Weights of a small mixture-of-experts language model, trained from scratch on English Wikipedia: 2 picks a token.
Below are experts of layer 9 (counted from 0) of a mixture-of-experts language model. Rows are named router (the router's row for the expert), gate (a neuron's input weights, with its number), up (a neuron's input weights, with its number), down (a neuron's output weights, with its number) and show model dimensions 0-191. Each number is 500 + 50 x the weight over its row's rms, rounded and kept within 0 to 999. Numbers have three digits each.
After each expert's rows: a language model's description of what the expert responds to. This comes from a sample of Wikipedia text that the model never trained on.

# expert 61
router:522514448544543483542502513390414590602444493438496574508446524458475514625612507491471462507486459513452538532490467492458540484522530489478517429509465456495518512460548480614521485511526458552462511472471453502517511610546434504545462495438528565412580498446492488481515547591603447456568468528483521570571515435495527581411415447432401477440590546529519530541422522599467491547523484539450443450529523479522459445485477549478517568614496521547530584498513536544503494504467577566523498476505518467507496494478672498500430470582552516537533462492403404469473379501580502496
gate0:548472583459608487435461467506560480497469571430466518532502489546493499545518427503455400494455489545479530409513413441458465494450463515481507567501480479458481508497493464487493488564550537505611468570451454545460523505588498504527468474559570501509545514541428372513523522541496496460481405499392539565530540552549674476439579535535534567520485510523512485521416442580413428421534534461473492483513527441476567484463570579455502400515501513574521528460536533469509511501522467394461507438480469609529557415523509381496500411531452526507425518445550497561446480561483636545
up0:583573440598407471462529530619479434478541457508445504443506503561466499539515546538558536515528483453579524540505547565461558491485448569504523481420544573447576544470550547418581520462454502592446512390443620458490483506464597501525456532477465472520515556505551527564420531468484416447476594557456610452613467606531549438517461508528471475555489476545573485566547536459466480508493530563440555494416536503520493566506531503463461494496442522555481554542402487510569419528480476577555565531501503514571520543515611602493440516476447536510519419552458580519544526502546532509
down0:455437485402591413438545607561503505475413486435471418508543545521481484441408548502502514463491462625589472516481457471515503522461567471469407554527502574479495484562543447533522438575465546497499418545442441585471457583561473567549544542516503539532618476510521511519541596561594496458512414526538517482432449440562533504473420556525535516532412598424454513543471492447454441416529484524562448479455513556499466473482447507378479486510534523531529495416490447496491522481521458579488493478469411500487520420453555393580456587538596498475490536512504579479473484477546554485
What it handles: Opening brackets and quotes. Opening parentheses and quotation marks, especially before unit conversions like 1.84 m (6 ft) or birth dates, plus un- prefixes.

# expert 12
router:489551435550477453452514492461396494516457498422443561455484554461514498491604534540496520504489416501497523527369487477544485520504539425610525514595383405394537541446528445457483463522522495515578462481471589492481448557482450480529499546483503528455449438415497490516451455486555522552548480423491508501530444512545541523513580476474479558485559488511470600492487510581617436587492487531430534416544552494534570455455595481503516500562544532584503561504599498531490474517537553492588494451427542507466437395468595592466428543561459514486502384513462465459581486557568509574
gate4:501414499470474558452540487454423539512440409480404470542448462522542464389486496451454505552519515453574562453548534424507512542500482496520437494500658450384490503563535524442436511453462566450425540529419513461498402533436489575560455590482460594424497528490545515613486611523500437448476465531446489560400444544476521418484579479497537470472499531440525478512512526472530527510506517406398469384522576507540524438503502533535506539523535474478564490541473539456410482520478537391484490552430449463440457487563509501504571604568515463493559434554446522468569498511500549525
up4:481462506484450496505406397568499536513474565463585467447541487488497510573500469454624533468432444523499586477512423533544397515536507582477482543514511467575508511472458535425461471515523522519479498583508502513423454430522473525454501469563516519506477510468362550384535522551528531526521595431410537463534470472412537522445537473576432558431515481492580551455573545508471404470463523532520592551511565605448461542478481454466476556420501566497449480498520396377523572497514437519526518477568490554433610563522507469577465390548537522564487545574514485479456473540558540458
down4:511522560468509485476502532480588520556462457537445532481581537530467562570497602518499459460528493478570459554538464460552483485414553488495424565519451514513480526444508415494535547523513493455387432510594522469569429514514595521469442509519517543512454522496548392480552575523554529426544537463517460522460556636409532484532518469449463460430533491482611549571459560458543445533479484406481613493540466508540531547487540491616511540540440484553534528505545558523570439448582507461492545484406536455440663484589441531513542494612570510472481498450567539538583468560510524490
What it handles: Section and column headings. Nouns in section headings and table headers of election, career and sports articles, e.g. General election, Party, Candidate, History.

# expert 15
router:543556474581541469561494532489445528604456473512390513503476481515547536580532502516555581497521503544605544547469498425481492601468491426536517525529471458553534501421525484525411535548463584522560498471521562457473440555574456436581530501462503511426432428494525471525464574558487438499545504448460496524484431446552520608436590461457486594521448521489521546469509527574461445626445533545491546459475489514495554467402446475565545531479520477510487608417513527532544520554547523546625542501472486526454476463484548532441374430593517521572495480535484461464547422575561564608
gate1:431543484481543366509524489471459472470436428537505443497502457543491487452516510531498394534457539439544442502440380498454465523504561527416377530471513399436481486513461596542467489565465520443473449505525474477447423476583462505508502536420413575461553415562434520456533386549442546422408511486511447504507393441460473486525448502472450523545512535521505501464414451442479495505567524481469581454407467441540509529426495501513546512438489509481545476534459480502577523535488533481604556498482530440483404493450586558536478488544526553539569505361467393442492447533520492605
up1:456496483563547431542574569413525506481548463544525509522529551485550544440455492543490407452522569495548433432513483515407490528490523543520474453432438460472440503559519526483461455591413549460485418538520552470544445500516459505480524527499408454524477493517601549478601348458457519480453606476520504464529420458491464524498536491470501454526521469497524537438415444459416555489537451394445517481407532462513472582507450519497472476429436509529535458608472514439564522504433547505551471543491568538448339446385510545533517457629527475497547483489464457403501427494561424520
down1:515470523470421532474488512439468502474481527522512475491443443493471582487451427543530490480453571423417485487502413474457498482511521423578594506466433453511443493469539530492457538462554417521541483547541493485527527395498534485500428530481528405575529550553614503495434458580568442569608626445521539433442497572529471542507533562611587506496564526552569501415472508481444425523423455514517500547535384549504537551605539523513495536410564486496484592503508501525507515485532423526451441515658397461519491480440534427525513456461532467498558442547567500585451465506498529541
What it handles: Table pipes, closing brackets. Table cell separators, closing parentheses, brackets and quotation marks ending a title or abbreviation, e.g. Season |, (BM), "song".

# expert 35
router:492456450591496452601553515514437550457481509451443548488417519495549527523549567429486490488490429502497480524461538520425501586489478341415585465571439446398526561507588437487448536438482540519552499403496486485498463465432476455523474613470559500437468442475564415495497565543546524424623459477540494590554557497541516571482549435406441558369459506610495505532414524517521479482504486504531461444512431499536435453471496540542476538487545515540481524409474568512590456534556463528533486506419517540429543530422557521479435498538502566525547475485448492511572466498523585513
gate0:573573541498491497492519377550492484574458532454488439580405533454423558525377478497574427497542497502485543469512507443577564451506476446528460583563431616513457508552503413474476446484523421554433499507535454503494478558517511530459531514401496618503551384572458543486414498486527474474568501544438567437469445485532584533543605410453498385492531531449597534565572552411492548542557483485479523575537475498424534491509509522490473486512539491480471542557525523460420523518467588475463500492590465579475458509550481518528444512526502431485427414488445490397536502574500491465
up0:474503528532522494619450488487558473444392453611398512474472545517425453477564533572493512487471419559464429439581522533597489511561473406489468424522491494434521513592508520482421411528457503502490466497490565524468476482464511494508508477467443479495515443532610408500528447504444452568531544498546520492501543465461576468552489544540420549427513457506527610472384504489607508535492538533451461514448471512606518529467534514431471515490498438534384575475365540503471465526498479416521452445453553456507504459465533529554467503558471405467458465480578462570513564563450527359
down0:515453483506462564528523478567558498470481539520526481413518475430534600457496536512475474554492425480538507518444486522479540503558445434570565499536481477440494500565420581474417523511416511522420466479562562563567547417565459506490449495481576421521496441497553572591448493440573457504600574523534444581482592459450546463499495502491526476479589408410559486391488521456457500603650517505527602448527557514524470555461519591411420487525483505538485526481499510468534426573539480497550473453493494566431495485483541354509486571511438550491495520367509481566517468498484495454
What it handles: Copulas and adverbs. Forms of be (is, was, been, became) and degree or frequency adverbs like very, often, almost, plus -ly/-ically endings.

# expert 19
router:516529410564488492519471472502435477601436524483412483447482545515605466507594619530503602552468475573610570483515501379481538534487487507533555468552483452506609570468563512553509409463475513520614507515555551480489485617470501472486532520513514485469518465481535517504511532523442506487478463512484485582543576467506467507436486397467457549420499507543461599502571557574484497518502560494580424435490453492482549472469508524526528622591543447573484489511578487533570460501491489563534536488448449575482510415432596589448485519513520585523490443431510376445494523515564565551
gate0:455558512606549486468498496523511478458429548540383535436561510487446423554436502505555470494452461457494518466498525545366567580501416506531475490482535530532521442521483538416485519461469496414466398545486464384481493616465464581520519577508499407415555501537576500543400507489397354413520551505434542458556489549517471481429478465475509530464537536538541439490436529486570516478527548534446569485452541505487506520367529609580555490497530465536425452478431522459439496475456586537516513537456515460533551392456463479451468527483471475548457505521460552453545483482560565437
up0:467492466481429561488531534593468492529535456423584455494520479447516476498572510565502451544465458563495424503373592511473519545546466407461476561428478441620553479548500534459486518523491445493492511433489496558542462553514429464432475520394507562514573490426463453474539663476544503575471405499445403468498565459500515582585475458507450480459516499526461540440495519552465519446489558516568339444512500458438491533597527404482548503519485460550542526494448528538512473425493524508513470409477443464457493552536442538491554575543429502450565547517425508577455443484391496539
down0:459499542455472541521476487460534492489541537514540441472497549481517561481548503519450505427490516509505552547530513491522437549531493466589547418501523486547514587426511509352498525572521539484493513533533414568406482468447517504491499483469561552526502602485502575545535498403450567538475424458381464479518615522477506363455435477550534519382561450521540511429517447464572472564506382550572494432432546540464555465427436575568473513449558468467455533477391453435517550527508474541416456537510529498408521522462557520505415444435431444497553439474450456464537471442418406501
What it handles: Mid-name word pieces. Middle and opening pieces of rare proper names split into subwords, such as Arr(henius), Brisb(in), Met(rol)ink, and genus or species names.

# expert 6
router:459454459561484471529492498443492580485412568399536568481523548460482458603506515561567468543507500544449516569471514482509442556472505499512545459470479493498528482451524527536551547435506510547577425424488613455454470589479459484497532535478498556348446502484526444490534556495556534546485398524537483551606443516535529495499541492422493515479502579485493470486466457506513426530441446473531534451515447544535517460450467572511517479495537408543507589456545609550535511578534499510555546498427505613401469522447531508510466396626458496463473465495420407351590502540618527529
gate2:487508474453553504446533444484478495571437529419547536395465546428496601505571576564612475460412507528530557561536449494482547490484463500535510552485503475492536494619504431516452433479552490548530512518526611544485539549511480508472488469558493591515416457528530477455461384410504560484475476453477405532448492532472505457468506428484587521568661483488618528506427473573476522465487519573513524451435542437606389443543479576529495469469565501456554413574489415574511467467535477543506472451528503528544542548419474504542595458485482440507446527519494406458498504470534549441
up2:582519577518495644460509519492498416530484474427386545552519481480500488462484541451438513519478492491504495463528421463492456569488503522434536432567510556538513610452530507496401466545480478460474551602441586496425531522396554496496540514518421447619512522505533473545445530486472517470444557568479501449497479521483586519538543504483474591528573516527478554476558491445491536448512514551477502555483445518648554415485629447499539387479502485452449426526496418448550475466453430539539458520419461508657458458449527463535518540524519510508399574501562492549508473489408460471
down2:541536574544526482547509418489392536524600429463471514509444489497556459445489453398528530489523543502463451565525416491448540459533515527509495501420538544545506497369474519423446512550563492530500470522491495516496470515453626540574469455569489497547466474464488400518469433504517447445488590568482467502502447490465601408425544441497495490488564495517501507445519500435495524568565556515502442606479547423544447552415497451473525446392409466577482458533551442485590547473521451504495381532403459523522362528520569510547577451551497468530470426447488419489444481571471562463
What it handles: List and field separators. Colons after field labels in infobox lists, plus line-initial dashes, table pipes and list commas, e.g. Family:, Plays:, - John.

# expert 56
router:554449455568512447510469453509460497467527496472498541450499511520488488542591524531546564499500404523575538492442434427529521528506546458592536495495428393496524495434574510507456622463524547554454434496615477375511501522394467565483450518504503585450533477424593405498474473554592484436478447505470486481500489529475524533492498453418487524440450505472501548558453500596442452538459483501517414453528481517490546491443515527555473520501575548517602501443536563589548525505461552487527508437415553475398384496451504544489506475521502519565453442523489387432526466641533541629
gate2:428472433496489534442438518493531522489454446456481548455468556541424467507569493510425523440481514524449528414447459461466553571524484539563584531508516510481426416458539497550415524529572504566405494556506496408567503619524473416498450466499525456551558524420584486451574514410507526460528467482529561557489475621503496470482534438386580545473508489504508595603469502542533509510453497419552474412465546439454504498479503458519429534489523503519524511410559490561404468528404428476570491509438489507481508508418472553438433444535458407553569548543556514431564408543476426579
up2:490487481521506591456475529525565478545489443459622526464516667521364476435552509480415487378492448508403535507515456522517519664553516570542511418521536428506480444504502516447489477493538590526473536597473549519564530555428528418490461482518545460466547510435476465436592583512536517537516450538536527544423514507515558382494496426459612496428448463504510565559461457515518492443572520469499464450560426452499498485524538488548512526527505487518525450486550529523483463526394496490508562577495446516499584474421437522490421496482499450490536588506620560470457472503550467543
down2:599493461535476523469469496489474403538492518393588476557558472551436532454518519534463442416478544527423534401442522474491509558558547486491511428534535620478423497527482516563499519461489466450493539481517505438655556439492473555465512494501469497542479413567535504443514545503491493536490541465512609519505570501456421482535433429458575565591465468609511513505446548594460494461513516507489516460422518440490536520477507437602421475593497533539471520654505490477457527501499488587426447510493534378496469489478443559491519513566410463428535439501520574453463521543588476392
What it handles: Modals and infinitive to. Modal and auxiliary verbs and infinitive to after a subject pronoun, such as would, can, may, did, they, and See also.

# expert 32
router:487485425560504474594444523473489548528426521469514554453483543495466511547517519578525491541529442527568527538476477430454520534514477458524561449506450465510546482418558472585497495435468514572522474505616501510473452544511417512455477540461468512443442467481548451542511527542562559504523496488469546525547476399599482525472460386402393555488510588571528513505562548548497479508445533475500490424522470486485488427431492558470521492600507459678518562372551549501494435545456475499559537504416476521451486522415557542470412444524566582502545460464473384397510484605614486514
gate1:503523439587446497451614411449436498450568456469445526538490566525543522542515459499510513378459424529425376425477545453458501480482483461590556583428476550544492480571562457457545484532664455427547518504584470511512546479521549480503499544540506494520475493451483460554548517571488490524575542510474497513530597437434459510509469504538475555477508516494482486503536561603525486530541558472438564499493529475553468526480434471539473492564482492487521680525471546408516472494551578475535586488496459520489576550482434465368457547466548499431499450524415429446561408554535556511
up1:534508488496427629578506466520531484466475496460463489421556542419481571413417606375441489433487573558449534476520466552469532584478464446491518545475470490522465531543535482492434600519535587512531533498489562506501542572507591546430465579454500565477442516413444633501493522499561487473562445365448592473470583480521486502469453495471552458468428530527521480511531517547534529396449545578468518492493431434511590474533510535494421457488529538552602499477479493482532508467501456447468536554526491534460467543507462371513470506452506472472413489603584537504420510590495513574
down1:496526476431483591580550492490513536490442480446469476537580506463494543479552557491539434421449530565423530505493516490457477470497550506525580591493499367467526540584492453454460594557536470510478516522476570512531474547610461582412482502422566536491435482505436531473502394433548612507487486397475547452573558469544453403500535636507507550514530494507504460497489503507516592516518499531426438543469509524541554434485631486501458517475540550559530471588566550587584524467498518520472527553441511539514634503487516467508519590534399495484514496601540528433449496448481422566
What it handles: Table column separators. Pipe separators between cells in tables, plus dashes, parentheses, colons and commas that separate items in lists.

# expert 1
router:478479439553460528504448567535495579518510538475385494463508523443507514584548479573515570555473501568543485569411555390411494515526474456522486449553489409422562495469509561524523507473504533530525468548577489433456509546552477524518474488503470570490570482435542450470533552461475509455528397507555463531517505480487438574536528541371438485473510525527440591506441564593598381548462446546525504521465494536519511468510423480525444489564495417519497514492526508469541481534490569560557617566429562505530556410425615464530534429603566519555552453465522442474535418611497515568
gate1:510463533512446488457468397518446491611487528420575529527509487543485526517556477511508501462346543523471521551488504457508547535434499458528531481487589470639519482477579465510449472527538496457521438576488533439554464422525505428504467425469443463522453479505562486470468521631637549541405562537480397447561476504356474552544467501464401480524468582511498565454471575447492338532461454553437532514471509465480521527462494447462463532518486549466506508501500509469462486508525461417522496561440540538488528494389491503413553484499487428502528522422467480527492478559560354506
up1:482448562452519461505446534474466550514470471480441520522553488480554528453566472466482576503604419427498493516461438499575518523542500427496492484533468498514483531522471543520433491450578405596450509476524553499558525554571522482462549497467545485560518520450432533519517485497550552539432531458614382569474568468468535432576487481532525500485501526511561530539424552475487469593507546514468493446589537477553608540491558473623476542419564468467509627470531436427527459554555332522508474599543537481459473461452482442485485590479510618469589476487544539476545421492461481372
down1:448489400496553489519641466450522488509501528472501548576379584454603459550529530555497475470539468451398489468444507403499433557444415492539447540491590566487473489557459566469584580473523581495409502539577506478541585507521445476578553482425513544542443525479415497524556515447488524451421510492527483481485504508450457456560447577498516479514496391484519547557521493485561371470511462504599471399532477465473470501433513468600564435532503418441507469545550535570529529451420550595479545433416488456482439534465462461541570504480484481532489469481431436486452437468496535535
What it handles: Name and number pieces. Word-piece endings of Slavic and Germanic surnames and Cyrillic letters, such as -ov, -ović, -berg, plus single digits inside table figures.

# expert 7
router:537487440668506463533479523513498526503501486562426557484538582445518564512537497437550512529475487576496546507480576464500425550468465488529596428543462483492466477462558471540496582515474523540497455445467536419460451504450402485516449569470538540496513433480479462475499536537529514533520475507544540512548538523647550558492519459375408542484525514472474534474506469580614420574477497520541465491519465608507472449475491593463575472434490407517518508414446568490503378437517538477595550531437558537402485528483525539437393421519581601493445496428492488433492454461549488573
gate0:431532505504591568524479461443438469512475552573517479519516584544568486485497609476531408575484479528555530561468445547517556511454468552408481545653501520549525549492463494507485537524506548557574528551459526453506512519564534586478499486465513479529585532551545476380468444490447449515538449463502446369483482541470509501543459455524425597404553511464510510535426479556523527455458482590521479573427452413569479447623523492499562500505537488521503585488494525491612379553439466519514507578545564508496469488485446613445501532457569489488431473445458548522547487426564407466
up0:440556505522527493542516483398374522454563570557553507445494504563477522406563549490460477576553439517520534452541526431570555483447502578414509459673542450464529529528533507487505530441520545499595467531469470530487432518585500563526490496533526473492502515527472527443390429507523428454552484466507485452512460534432529529535488471454463573504558462367498447502463501539488492475482479606511475532486519423467491443613512470515470466515493536540510598512493524519610338547435478503535534528555529565569443497533449564409493477437550442455495480435421534486554462421477409571
down0:550538510478476501509364476517452504530393513488503491425510623458523491505266467498502542403503479504465508509672534439565517500452424552544456466549521520522504552522445505472476519440431543489493569436455479443475469483573475529440496504420571504445386512501528553541487433483528489515496548469458495458538521463414444408523463502521516532560511559456489461534485561563561419509471474549466423544495480584397506541436584513446474498469508526459519507505480455480580457397462465453546529482572491462525395468499433522556466475432492494501587530477563567508463468558446486508
What it handles: Periods and decimal points. Periods ending sentences, often before The or He, and decimal points inside numbers like 12.73 or 5.48, plus abbreviation dots.

# expert 20
router:483444485603509516489509477410437518520480540538516491515530588465480524579573474603504508548486474498524513476483547474460531540424458387539489476548506505438475580399570475501475516455497534553519509484484525423519463594558565501527539497479530585421561479462584505466505492505483496446527511470502547528535498483541500560480510543426420530384519637570517535556348473599557537609494509545477497467487520584508516502537488553500443541453524492550505525457597582530555471569519564561505545442448456505511469455362485560467423414663503506436489446444462440448483443513536525541
gate1:481515550540448586496467542582492508555548363463490515526555534553496502434479499597478549551461459431434533476448511429443534557455631535508475455440487518451476479521469553510567476549492552415448505578509553484535493493477511511465519549494413497573557494474400580565489624525481552508519529573507468483520569500566491482511440467574536546506543605584612478492487538429522571392578582536502582476483433546525565439427493535473422518508495549474492499568463549594481439491542574498506533490378435547463405544407563440555513497519485562494485510408478503538548535498469527497
up1:574501574464529494560447455451505498463480511521493460349528491500578437549537495480424397485616550541555518519512478506461437532616516481496508551460452487540510487499499386521494505533465467538520453471516472516436455514506561517572481402472509499497519529518540447523472500486544524475546473524472504519540438404541500561394487624405438542499491424478398453541540576537454357517451466496500443439543599450495471590594488444572543506535470533539602513488461471521461470447553462507493483489558491493599545563602467411518474504491600454517619491563525542537482564519494514589
down1:456466474517559379432594492515459505435482543442507478546587467420528490514469588483510459427434536543596456487517527580560533420492577483655481461562520542496506490534484473556514465459552555583399576550597455560507537491507424544487388435459490445503475481550506474427480453524534519541484453450516492550406489608430454509582512486457515533535419452500490532482493411484525466441414462586497438436456485475409485474539445479443531491542507480448569460498590457518420521505480535540461550491544521472457461505465445542452426471420505446551395448442453447501438566544466454504
What it handles: Space before years. Bare space before a year or number, mostly after a month in birth–death dates, plus en dashes in season ranges like 2025–26.

# expert 44
router:508466381534473516544501489470456417497540565379480538428478501449479560555569530529531547524497408564495524573463522536520445479533467467554564481566420441483575523475550474459414500431511516597482473534553533459499453580500532508486511563468558546383546328400472468520450476490581437450545472425525462525562579493487530488461529445472466495430552550564480552484533490530583489610524536570561479482533569545538515420462535558514561528529569505557578521456535576472525477499537521501505572580446606524453502486493581487458495504561524496534516460432498402441550486594578489533
gate2:595476466491510582485467506502442540513566469416476509663508507448528531449571564537499427423539416549484610528531417541527543511508520476542464488491392448458478569473445475431469513452471560501485475477513491543528450486472511528528511570461488430422491473576469502487376517507487542441475449467495534465548500517495358439518439458485518556561516549419522556501496522495558402577453525527427459488474494637466475527468537531446601592494569498527505561441520412563452560505457458459481501526565450454520415469558609559430381495441464488487503458452561505477514579445504516512
up2:456455512564472402477546410379431431451425534570434531444517539565427531504449488419478551494422556469482478436517457522521486527535507474561492563529489516461480429382452557511467472548569494499556525523541545484568526481495561559547503397492379533514518494484422452515474407543532410491423550425464576427506493508498521457462528554480452455569453540465613507427537481543483471472551488568554468445347531483599567507529536430509466517504478400485454503462516485489545410498482538453489475468424502563498497505466466408526539538530470368535560552549511526503457560588529517526
down2:509498391529395498470553469532443464508498422498509527436433487592552493472556423444586455564492483473455550516456464496480603450537474481535542524487452510558492469558491491525428478452541492434492598508457535509494519416482437500448466450530480554467501447554362500507550556550436464519548542443413431592470443492456436502531539488550543568525527580497484555546444596578511506448550550513528464443515548508540642434533594511471481504536505539449423507448512480472395594482410521404456446443561520479603492435513565483451440551478578536487580553490444541560536516456515549452
What it handles: Sentence-opening prepositions. Capitalized prepositions opening a sentence or parenthesis, like In, According, By, At, From, plus lowercase in and split first letters inside parentheses.

# expert 31
router:481484490526526494552463458484444555546479532468387508508424480417456529536583503457545489580481405505564513518465524484466498533574521463530566419547389443429462442452536439571500471445466532522570472482567577426459451527524422470568546483483487487490554423457533515540507532502484472508527422547535490532535430487492550532478549510478378501392485530586533592528499570556430530576524506582504544436531554538498552434471489508611445473514578503509468562420552572448525517455577634527541508530499469576422563496424484506474437415499581516565550445380479460447539439462505512562
gate2:542469499474472564504485499500526560505477537529490456505517506426478592419338520577527501549548499474504550462541477435530553511523534506453476501444499459462487553406465523478473558530514502595403493466551468374510488549498499421472554407500504541497451512479573580458431546546463425494498508536547475516483544446511518628469421565570546571530428482590549516444495677533484555506488527469505480435522492472524351430559401526493410465420464506471517600534516486471429496456570440442474502480524487406544520413459503508536527523563558572545514487447521428523526550554490547535
up2:581511423438467522598539469454461410447452551456582490531491458444511513478464433523579468514544444416466543528491566522521545507459560560413510501431494458508442536491439454460434556466443531517497433445363476512585512512530497467468449408486551464475492585462566428414389500546474588529415612514564648529454472454539550523491520531575502527566511469532543540523494560493381586532490558467475477411514461545489421459520528490496477455494431398468538541581499537460480536540535417456484462547469500438487499444470482565502594564552517522469491439477487529449546508524570489560
down2:519487530517512484397486442529474496446488477509492468592496504512502484462451523532465507493467486568513534435489506331481368499542473456471350483585503581459431509525605418545519428478416457518476513603501454541496397489540549435559489499521478441467514498582489458556424519422461467491514470507499548577521406528465489493519467548497466522519492589496436549564512527563559546481518426585521517509533579388481543504540442452481578474474445559546476560523512440398482452480536463510461509512486545563479491535379593440523504498381503468531451445530562547586508429506409546503
What it handles: Counts and small numbers. Number words and numeric tokens used as counts or ordinals, such as three, several, 15, 3rd, also in sports and stats tables.

# expert 33
router:445550421602540509548552432401388526485539457441497545470399535472482513542585513545471484573517384491494488503320548508538547545503480474557547479544353350433446519462522446514473522533539546541517454539515546474498488582529497450497459463564498569492549514473540542477486496543567475533525501512477439499529561466582482557456536461369445461463434528516457573544444512543546474477480488589452478472538537543514573451511552549497495585491517486519488587440524582455498450502484526477523497489420504553509443441407506548464497539538452539515500466437430407518560491535615543534
gate2:433498450574485443470599458536425503499448514490580500446558449614526522515504514389566497545493503540545489538446522470571556552564467577489483563496449469547494573520484478429607519421536603420401569414515494534533454501498514509513484516427513491383473399486469465446398454448570518452459500503535528454559522485442416495560525529505434440469561512407520450439418486483507491568494416437514469468550509497500413462524463498511488523526562592489518494439427427473447534441501505507489483553422581504510517507543454488485456562498561433518406542500495573469480388468640481550
up2:594538569532416510571413507539565481491527597479422547561433604506562575487501502494565545453527552511511504587533504475487467431482514382530518455430494486575533535491491479577393507564557560514547510515537531519486453495554552472398438571584456452506518511394446501532526501456484376547439616487552489424541508527559504497516569469477476567553515449466511476544519474539460478504474496503461571498559424506553629500460540587464540494590443405546528460454495575522528453557387439555557496496572442430463505507449517422440536502562534505465502416459499465494472528561513543521
down2:538589479494410471506578488410440524505472536438528447490392467609565505539566417456470542499439534489484552463446459452522511525516418486560469465480410481491508513496465463472439556483503523555492514456532552484467426514460597444511452482403548462564564505459571543464518527462562415500555459497482573531528592461478428504468537549456425551575463521500487517563398414582461525450460406422356533445551512515473603552472490474512553496557525593522418495498480415476494561480489514514522453560527507445566396538506496520565500412467488427520516412519569515478454551456599508553
What it handles: Plural nouns. Plural nouns and plural endings after numbers or determiners, e.g. two seasons, other games, members, students, cadets, years.

# expert 25
router:477495467578510516487507512506433532474454531449475548501479523508506491593536509517538583519414415576515514475432516532454438582470485497542481442526497402501529590458565443520549469483464611536493473443561495457504418526429502466501462550465491631372531471503548474500518460485510516452582417514523529502594568454440559606506421454460419540429485546591535526530454466517510466520489453540501602522479521517414555446517471594545498566506585412549505501425496474575502430505548493482532446558501526520391384482481503488473429532518553566538469497474483461468650458521597546577
gate0:512484436517506392521582465472440566523545503448477503531517419549404553548532537566545482510516439430454543493516510574469472514397460503507451457436620503469495505437543470489538471540473576608547403515532606506498543555511484485548421540481445553500538469555506477533475466450428538482580468435485543500429563536496539567394541497499532451478498487517440533468470470521517502556510427411513475506381565475581518488465389564632455524501516568545565534548607453497460501504482505532451455470492506483464559492472481492602444527433518408634478561564561519494505555478505475618
up0:526560520540564462502480511447486512521462575527493442509507578533535500481454484437525513472500549564400466568534457468560528552542472504507520489521429510539489575519460546501497433578460424456506570415504411561539524585532470496467551402512574423526424509466467474496511547461586491461459554486456437425644555433625494469520468535501439568569539457471496524582628544432443484460561534450556491480523485514429509557486563508388535465495522576493532464458473528430598518542514502544524475516501419508413433600513537512473461444504524582343436430450465510490461521548535551440
down0:534535471478498400504382488536484484541449529511443511526511462542454556580535487394445460534570497501612564559455519507598451585467558398501444575460495453439586549555562463571482523468485488491484503459608435470467472514456532425420543539521542562522514461508615541553614446504565545431508479527552436494475460438569503500521492448481449458524491481502532549438528438493560479411572544497390461550488450497614593464486488509506500583378567531456499553508579484498534445459525503524484522565514518526532456497515514480625410508613418457515512478505491463477547513435471504506
What it handles: Prepositions before quantities. Prepositions and quantifiers like to, of, into, over, approximately, up to, often just before a number or noun phrase.

# expert 49
router:570558488555486505551492459467465626516485492434482549515494528515499428551610586604504443512436394488494491577473528509486485488518560408491512428552452403460509544459596517590461485474505580545511448468464548435518411506478484508581462552438503455504474536444493402465556548523563509480516408561528557521640435445443506598573463460461496464528505550500514513494422554563510450588555500578523498521528469469517547485492556494458456617450491458585530515402555551437601469451432547530494550478434521518554521383461521495491504525555517518484420456500441491502484474563547537574
gate0:415429421480529530454492521483480460473592536497460475475593424547385616427487454465546500453551440512491542503454506486401506531592475509487604498476523497441492522436532536453409486504503505492523423470389478455465550414586558448493427534429540523483515569506534484456455396591498439463507506481458462490573496509426534548541529468486524534420458587479541521516487492570537568493469410523461558459547593492540504500465540546530541492451504511505509461390594372548448560502570537522532432454443589403457513506541460530559615532502537452516514468494497463567510512571517435428
up0:546622471474482496448499479520610505533475608545644474510481573550505478476392590480430461490525411461393543520548507465511440486494499515484517546460516480390475466321469537444556427454447491496590470517435480537576497506515572443459581475460582517495587481553390556578508526525484569524515624489518490590550563545489579559520490461516518469520427511491452504513551467531558410535458442547446545529495533457529448556490541493494460514486537502477456547550479372480492482588484488548489481507532519504506472553489458551524511553562571531454447495526457450559465516477458510407
down0:437513491511471556444594521603499493522493533462477524477552587507535444569440489568503512529495479511440506532464544412536475499488535589537465630483466428549523502612438437394486523574505494515573535482491508483505520522491558539590616477576449490545546527518511665420508427553477600529533487508516497513553523496523527461449487464556532488494474523549576480449483441444463519573529440450511452569503413432407454514474540473498609587555530437442489416447585523481496469479505461503564458527524564468564578508465399483435573420506531500542503552514479396520427559583485481493
What it handles: Paragraph and heading breaks. Double line breaks after sentences and == section heading == markers, article title lines, and the start of new paragraphs.

# expert 41
router:525502467523506437488487484476451544479474516454490483501444506472497521554582577465545507499439431538510608485459530417460558506462449484537604459551493436517580571496564388536477526521524517492574509480552518523448500473491563541478471563473530468421502467447511561449470481508506517484573437457437549545545535545479569560444549479396528510500547522503432534586459550495528438590575596536481479380474535604387498430465501573521472453495513522568501520398539587571556478479539521582517571538449514540473523477518592497533485441581505574600473556409440388435478413499535545605
gate6:429506408474446469498454466471337433425525514489503422449479545500476546483485514497580535429533521580577558569571495435516605548566567432492507491540538430562469507543569495565402493508533551521436557407555462504427459502465514419488525553473529482482506566462429546488446463530510483484550398470486577538549432397490546557481606476520495432509518467567603498599546475490472431563529535554569471444484556485477435572477428559434501486521600487571449539496473534404464604482467431413452469475533553451575486456508535542494512461455511517543501515527472516476506519414511505527
up6:557501532550504487471533543603585514471484467510474510586550471480527546559548527500447439479474541400431427485444507480535529444459469502442489482432498591434597392510454423550543491550476468504533455636551465506631458517539465569520505396457541590471531442535558470522538485541462473472462513537526432494410513572514469459495419570471514498429390535528472476477509533537519555433494443589472491574532464555578524515566615442523479511549440457501516435400437416494515434493471519576530528627523427457469554490454518406544462507529469571491489612506497491530488450510527465498
down6:495526519497461452587583574459479475457513381573441474452493439509480414504567468520471543454597504459537451511411609489507544444527545550484469557434519507513559549480455493469553481472574452526486570491459607505511442592496580477513513565570522449485548446451497504589471512462507526546597549517462523492461430509517451560487474451517473521430458559529484535496541413487531537442484493566491513553493574491525458470417561451450631447507614555448434436500495407426468484571594494527543453538518521485461396494460461518481502375442554500487527431424466522388456568449519445441
What it handles: Headings and subject pronouns. Equals signs opening or closing section headings after blank lines, plus he/He and was/were after sentence subjects.